config.toml
num_hidden_layers = 13
hidden_size = 768
n_experts = 32
experts_per_token = 2
d_expert = 224
d_shared_expert = 0
hidden_act = "swiglu"
moe_layers = [1, 2, 3, 4, 5, 6, 7, 8, 9, 10, 11, 12]
router_score = "softmax"
normalize_top_k = false
routed_scale = 7.16
balance_loss = 0.00207
balance_bias = false
init_std_router = 0.0287
lr_router = 0.000646
num_attention_heads = 8
num_key_value_heads = 1
head_dim = 96
vocab_size = 37751
norm = "rmsnorm"
norm_place = "pre"
norm_eps = 1e-05
positions = "rope"
rope_theta = 10000.0
rope_fraction = 1.0
qk_norm = false
attn_scale = 0.102
tie_word_embeddings = true
parallel_block = false
init = "uniform"
init_std_qkv = 0.0175
init_std_o = 0.00343
init_std_up = 0.0175
init_std_down = 0.00343
optimizer = "muon_variant"
learning_rate = 0.00558
beta1 = 0.95
weight_decay = 0.032
lr_head = 0.00558
max_grad_norm = 2.0
warmup_steps = 200
schedule = "wsd"
decay_fraction = 0.509
decay_shape = "square"
final_lr_fraction = 0.1
batch_tokens = 65536
max_seq_len = 512
doc_mask = false
train_tokens = 494100000
max_steps = 7540
dataset = "wikipedia_en"
Below are experts of layer 8 (counted from 0) of a mixture-of-experts language model. Rows are named router (the router's row for the expert), gate (a neuron's input weights, with its number), up (a neuron's input weights, with its number) and show model dimensions 544-575. Each number is 128 + 24 x the weight over its row's rms, rounded and kept within 0 to 255.
After each expert's rows: "mostly gets" lists some tokens that are sent to it at least half of the time. This comes from a sample of Wikipedia text that the model never trained on.

# expert 8
router [108 150 134 185 125 108 142 123 119 139 138 195 128 130 111 119 122 145 145 131 184 157 131 102 135 153 124 119 136 112 140  70]
gate0 [111  87 162 116 143 134 108 140 138 131 155 135 144 159 149 168 121 112 155 132 150 145 157  96 153 123 129 134 155 110 170 120]
up0 [152 155 133 130 124 129 114 110 120  86 128 114 165  94 155 136 148 117 108 158 169 169 141 131  96 152 113 103 131 128 141  96]
gate1 [144 153 150 117 130 102 134 113 148 130 149 148 129 116 142 147 119 112 101 119 156 115 146 117 106 126 147 107 141 140 118 130]
up1 [120 126 126 112 136 117 145 166 130 157 100 152  91 136 135 138 118 146 148 170 129 128 153 127 109 123 117 146 125  46 129 147]
gate2 [119 179 136 106 128 137 106 121 182 152 142 127  69 174 108 133 109 114 153 101 106 102 143 125 107 100  73 120 139 145 137 108]
up2 [138 140 176  66 133 110 149 109 103 123 126  86  99 155 138 136 147  67 179 129 145 104 130 156  99 172 119 155 132 149 156 160]
mostly gets: " V", " R", " p", " L", " | R", " | V"

# expert 16
router [159 159  82 136 110 116 193 126 130 138 135 135 110 151  81  81 129  61 162 147 147  94 121 174  80 150  92 161 124 141 137 119]
gate0 [118 143 156 134 161 164  97 149 111 143 119 128 116 139  96 149 122 114 152 151 116 164 161 135 166 178 102 117 116 122  96  93]
up0 [ 99 157 139 157 116  93 125 138 152 108 122 122  94 150 146 146 124 148 130 115 104 104 139 140 168 137  83 159 104 146 129 104]
gate1 [ 87 148 188 148 121 109  23 135 111 149 181 106 122 170 120 144 104 132 127  99  74 137 129  89 144 112  97 115 175 102 112 134]
up1 [103  78 145 153 119 110 136 142 130 147 144 166 118  89 178 141 173 135 102 162  75 148 118 148 127 152 129  83 135 127 118 105]
gate2 [ 92 136 181 106 140 135 117 119  99 155 165 135 126 120 107 177 139 150 114 134 126 151 162  70 140 129 165 152 138 138 101 167]
up2 [120 114 129 119 123 127 151  89 135 121 116 148 136 123 146 176 186 133 125 126  92 136 140 159 125 101 110 111 173 138 127 117]
mostly gets: "- Authority:", "- Binomial name", " - |", " JP", "nake", "allow"

# expert 10
router [144 118  70 141 138 124 171 140 162 159 114 145 105 173 105 118 117  51 142 140 154 119 150 133 113 143 106 126 136 120 109 142]
gate0 [120 137 145 156 148 121 107 146  89 138 135 162  90 177 121 136 119 150 121 150 162 135 178 106 135 125 133 131 155 105 139 113]
up0 [105 114 149 110 132 155 103 124  99 143  94 109 109 127 152 146 152 157 122 173  73 155 111 162 161 178 111 106 146 154 101 111]
gate1 [170 123 104 125 147  89 132 128 133 133  85 145 171 141 103 142 154  88 118 180  99 139 130 125 135 137 104 112 164 156  98 141]
up1 [101 111 154 138  94 135 116 109 113 106 110 130 152 102 134 120 153 160 125 116 117 107 135 171 139  65 132 110 154 107  73 142]
gate2 [136 114 155 147 152 127  98  87 120 138 146 141  95 146 127 158  95 114 126 144 148 121 111 110 150  94 148 101 136 144 110 122]
up2 [137 144 136 100  95 102  94 180 122 163 166  87 120 112 115 133 131 123 111  99 141 110 173 185 100 126 111 133 125 110  99 115]
mostly gets: "- Authority:", " in the family", " population of ", " years, "

# expert 0
router [136 151  56 125 137 118 188 109 141 151 115 145 113 164  70 111 126  79 139 132 131 105 159 136  72 131 135 161 129 137 102 100]
gate0 [156 104 173 160 148 140 135 117 120 148 120 115  98 120 117 115  98 122 149 152 145 132 124 130 133 203 145 121 107 107  98 125]
up0 [114  88 115 133 143 163  97 129 164 140 107 147 168 116 132 169 138 155  87 125  85 161 100 128  90 133 150  76 161 138 155 133]
gate1 [114 144 142 135 143 118 126  69 136 102 120 127 131 124 149 164 134 169 121 101 120 143 184 198 137 118 133 147 148 129 176 101]
up1 [137 156 144 117 171 128 118 137 138  81 190 124 127 123 144 125 172 164 129 119 136 139  90 173 116  96 101 111 157 135 144 140]
gate2 [150 128  95  99 162 150 104 161 129 153 150 151 133 131 136 159  99 149 143  92 135 177 161 119 108 153 114 135 155 135 115 108]
up2 [164 125 116 152  83 130 144 157 167 148  87 134 129 156 141 138 119 136  98 104 109 149 181 156  93 107 104 114 120 130 149 135]
mostly gets: "| (", "ст", "phis", "etch", "RB", "- Species:"

# expert 31
router [140 123 137 133 154 125 138 136 121 142 118 112 148 115 101 113 133 153  87 103 131  85 112 146 185 141 103 119 127 153 135 129]
gate0 [149 127 175  77 109 154 121 152  97 138 116 137 118  73 118 129 114 123 175 100 126 121 160 121 116 120 136 109 119 118 141 137]
up0 [132 106 179 100 139  69 127 158 132 113 120 140  81 136 105  90  87 175 105 142 126 150 122 118  74 118  76 122 154 133 131 143]
gate1 [ 98 110 103 130  68 158 115 141  97 144 165 153 110 171 148 168 129 161 123 127 165 121 104  97 146 186 135  75 129 112 120 133]
up1 [ 95 122 143  93 166 120 126 131 138 162 107 128 148  69 115 137 131 152 149 125 129 176 111 178 144 126 173 148 127 136  85  75]
gate2 [146 153 118 127 128 122 134 138 157 100 122 126 128 145 161 110 126 120 132 124 164 122 100 102 129 129 172  97 135 144 138 131]
up2 [109 112 120 143 131  96 121  94 112 149 141 133 118  85 124 147  78 191 185 108 131 109  67 127 130 118 101 112 132 129  98 127]
mostly gets: " many", " several", " some", " large", " different", " three"

# expert 12
router [114 123 142 122 109 167  65 167 139 136 103 159 126 129  86 166  71 152 167 119 122 114  83 124 142 135 172 161 158  97 135 112]
gate0 [118 144 143 137 155 127 123 113 149 136  94 124 133 129 110 140 161 104 120 113 150 130 153  91 101 142 188 147 141 132 111 132]
up0 [120 134 150 164 129 137 147 156 148 143 143 141 122 139 152 138 148 108  92 136 156 110  97 115 123 145 196 144 139 161 123 120]
gate1 [135 117 156 126 143 139 146 102 141 126 179 137 105 138 129 114 147  99  96 110 129 134 120 105 130 130 154 118 105 108 136 148]
up1 [134  93 150 136 117 152  79 124 124 126 142 170 122 126 136 111 130 116 111  98 130 116 112 122 154 155 128 102 143 115 100 147]
gate2 [124 124 109 139 107 131 120 126 133 100 131 127 118  89 117 140  87 164 108 101 125 138  85 153  96 147 153 134 196 106 122 123]
up2 [130 107 143 137 185  97 149 136 116 133 170 112 141 165 115 142 135 143 131  79 120 154 132  90 123 104 134 147 114 137 141 126]
mostly gets: " Ros", " da", " Bernard", "aud", "aux", " Ross"

# expert 15
router [122 120 144 135 106 115 137 103 139 117 105 160 170 151 148 151 158 120 145 154 151 126 159  99 112 116 141 146 109 112 140 112]
gate0 [159  97 109 126 137 121 149 130 108 135 137 109  78 103 119 123 125 131 160  86 107 173 119 121 111 141 132 139 154 110 100 139]
up0 [102 142 123 189  96 160 133 171 134 105 118 128 139 152  98 152 126 142 165 117  98 167 141 128 126 149  88 152 173 134 137 172]
gate1 [132 133 123  86 119 170 120 162 154 111  94 130 131 115 115 162 120 132 108 129 159 118 153 137  76 116 129 120 145 143  93 112]
up1 [ 84 126 141 128 124 160 121 126 157 124 150 115 113  91 144 160 107 133 114 139 150 150 113  81 129 138 117 147 107 135 133 125]
gate2 [ 94 110  82 138 119  88 136 115 149 220 107 137 120 122 141 128 124 140 133  95 162 135 145 104 147  76 133 141 161 124 139 118]
up2 [115 139 124 161 125 135 114  94 167  96 103 150 131 146 102 149 117 111 132 137  96 117 118 116 127 162 132 124 128  88 146 147]
mostly gets: " | K", " W", " | N", " | H", ", S", " N"

# expert 17
router [116 117 136 126  79 104  97  99 119 114 115 127 164 156 166 111 131 168 111  90 123 166 146  83 131 120 125  98  94 118 174 121]
gate0 [140  79 142 152 105 106 154 162 132 116 136 123 129 100  98 127 170 157 174  97 115 103 175 134 103 158 127 154 150 133  98  88]
up0 [103 120 107 121 116  90  99 127 117 166 144 114 133 115 132 131 153 114  87 101 117 135 124 179 124 149  93 131 168 120 125 162]
gate1 [132 106 156 119 122 180 115 134 126 113 125 107 142 144 125 111 124  84 116 107 124 134 143 138 108 142 142 115  92 130 123  99]
up1 [134 148 113 155  91 148 108 127  91 138 103 102 136 137 124 131 138 147 145 133 113 126 129 164 107 118 153 135 106 129 149 120]
gate2 [130 132 119 127 103 135 119  90 179 108 127 140 123 118 144  84 104 123  95 111  94 122 143 185 164  94 108 141 140 166 127 130]
up2 [129 109 104 174 118 112 133  83 117 149 157 152 107 140 135 147 189 103  97 149 113  95 124 112  91 109 139  80 131 147 157 117]
mostly gets: " sp", " Sub", "-b", "-t", " Ph", "ib"

# expert 21
router [116 144 120 153 124 176 127 147  89 130  90 127 156 155 131 147 149 128  97 116 143 121 121  72 110 147 118 121 102 110 115 127]
gate0 [ 77 129 117 152 135  98 123 152 115 122  87  95 142 141 173 152 171 106 122  95 124 149 128 141 137 166  86  93  90 157 101 106]
up0 [ 99 136 131  86 127 100 135 100 134 144 130 100 189  79 145 193 143 171 157 108 147 146 101 135 146 195 134 112 137  95  95 149]
gate1 [112 131 123  68 128 148 111 140 164 151 129 144 120 107 102 135 144 133 139  95 134  74 127 113 139 110 150 186  86  50 127 144]
up1 [143 168 150 163 124  99 145 124 127 114 141 132 134 103 139 104 152 128 110 162 107 128 124 147 151 125  91 119 106 136  73 115]
gate2 [147  98 103 133 127 125 147 157  92 136 108 101 135 127 144 185 157 130 139 143 154 104 161 115 118 106 121 154 117 117 127 113]
up2 [117 185 151 152 148 102 136 165 110 117  88 129 140 117 151 124  95 103 133  67 117 142 160 151 167 159 118 164 117 127 149 101]
mostly gets: " h", " similar", " design", " inf", " ent", " natural"

# expert 7
router [118 135 102 120 123 155  86 144 125 163  94 146 129 137 116 122 116 163 115 101 134 128 120 105 153 120 147 126 115 104 135 132]
gate0 [108 127 110 156 109 113 129 117 115 192 132  86 113 132 144 162 105 145 156  91 116 151 118 117 129 147 116 116 152 105 147 127]
up0 [150 126 132  90 180 138 150 172 102 137 142 137 136 102 131 122 133 136 121 123 100 154 110  98 151 140 127 131 139 154 192 140]
gate1 [102 115 185 130 121 115 174 117 117 104 139 159 136  98 153 134 116 101 133 120 124 124  82 100 140 142 157 125 119 141 161  74]
up1 [166 124 146 134 127 116 100 105 165 117 129 146 101 112 147  74 101 165 142 114 128 118 113 113 159 145 107 168 114 123  99 109]
gate2 [ 91 123 121 157 118 139 123 140 101 146 133 139 150 108 203 143 146 133 146 124  94  87 123  91 102 148  75 137 149 166 137 123]
up2 [114  93  96 150 125 139 116 101 123 149 123 119 127 144 130 121 154 102 107 131 104 114 137  88 107 142 180 120 166 183 156 155]
mostly gets: "ra", "i", "so", "ru", "u", "ran"

# expert 30
router [ 96 116  98 137 110 125 142 101 138 134  93  98 143 132  91 136 110 106 170 143  91 104 136 177 116 142 129 131 114  93 139 140]
gate0 [132 158 102 173 145 176 124  74 102 124 119 130 117 124 122 129 143 111  93 140 134 138 140 145 147 160 114 136 141 165 161  77]
up0 [134  97 130 117  86 106 129 115 171 112 121 123 136  77 131 132 149 120 154 134 135 151 119 163 129 139  95 134 111 141 126 168]
gate1 [118 129 120 162 151 130 125  88 108 144 110 117 143 115  96 116 108 122 143 161 114 135 115 132 148 153  78 168 127 110 109 137]
up1 [133 109 117 151 113  88 135 171 107 142 132 114 105  98 124 136 130 147  85 112 136 113 116 105 113 112 135 152 123 142 149 141]
gate2 [138 116 178 184 123 109 148 127  96 119 136 156 184  96 157 102 142 159 129 132 110  96 130 133  76 131 125 150 129 123 125 101]
up2 [117 121 161 133 170  96 140 114  90 155 164 113 121 117  95 126 123 146 101  82 106 176  85 102 119 187 145 137 101 130 125 185]
mostly gets: "se", "ke", "ika", "awa", "ikos", "ora"

# expert 27
router [142 111 102 122 131 158  91  99 135 112 153  88 138 152 142 156 137 145 129 135 145 146 103 100 150  91 122 128 173 139 115 136]
gate0 [136 118 146 119 122 125 135 111  50 133 148 111  76 159 164 110 145 107 122 153 166 133  99 123 135  96 116 140  87  89 137 125]
up0 [169 161 125 119 116 147 112 114 169 114 128 125 114  80 172 114 174 118 146  99 135 177 125  97 116 188 150 153 102 151 101 108]
gate1 [143 141 122 193 114 112 138 152 110 121 117 116 115 136 107 115 136 108 120 125 158 148 126 142 148  92 135 192 129 151 133 129]
up1 [133 149 110 120 176 106 100  87 128 115 129 161 150 107 173 104 112 108 157 118 130 123  82 102  97 107 127 118 155 147 130 133]
gate2 [140 136 135 126 118 142 124  90 126 132 138 171 162 126 156 123 117 172 150 132 141 102 184 111  80 143 153 138 157 129 121 104]
up2 [114 143  92 128  87 124  65 122 157 132 135 161 119 136 128 102 114 128 148 140 114 159 145 136 103 173 138 115 142 138  98 102]
mostly gets: " Chinese", " German", " American", " European", " football", " British"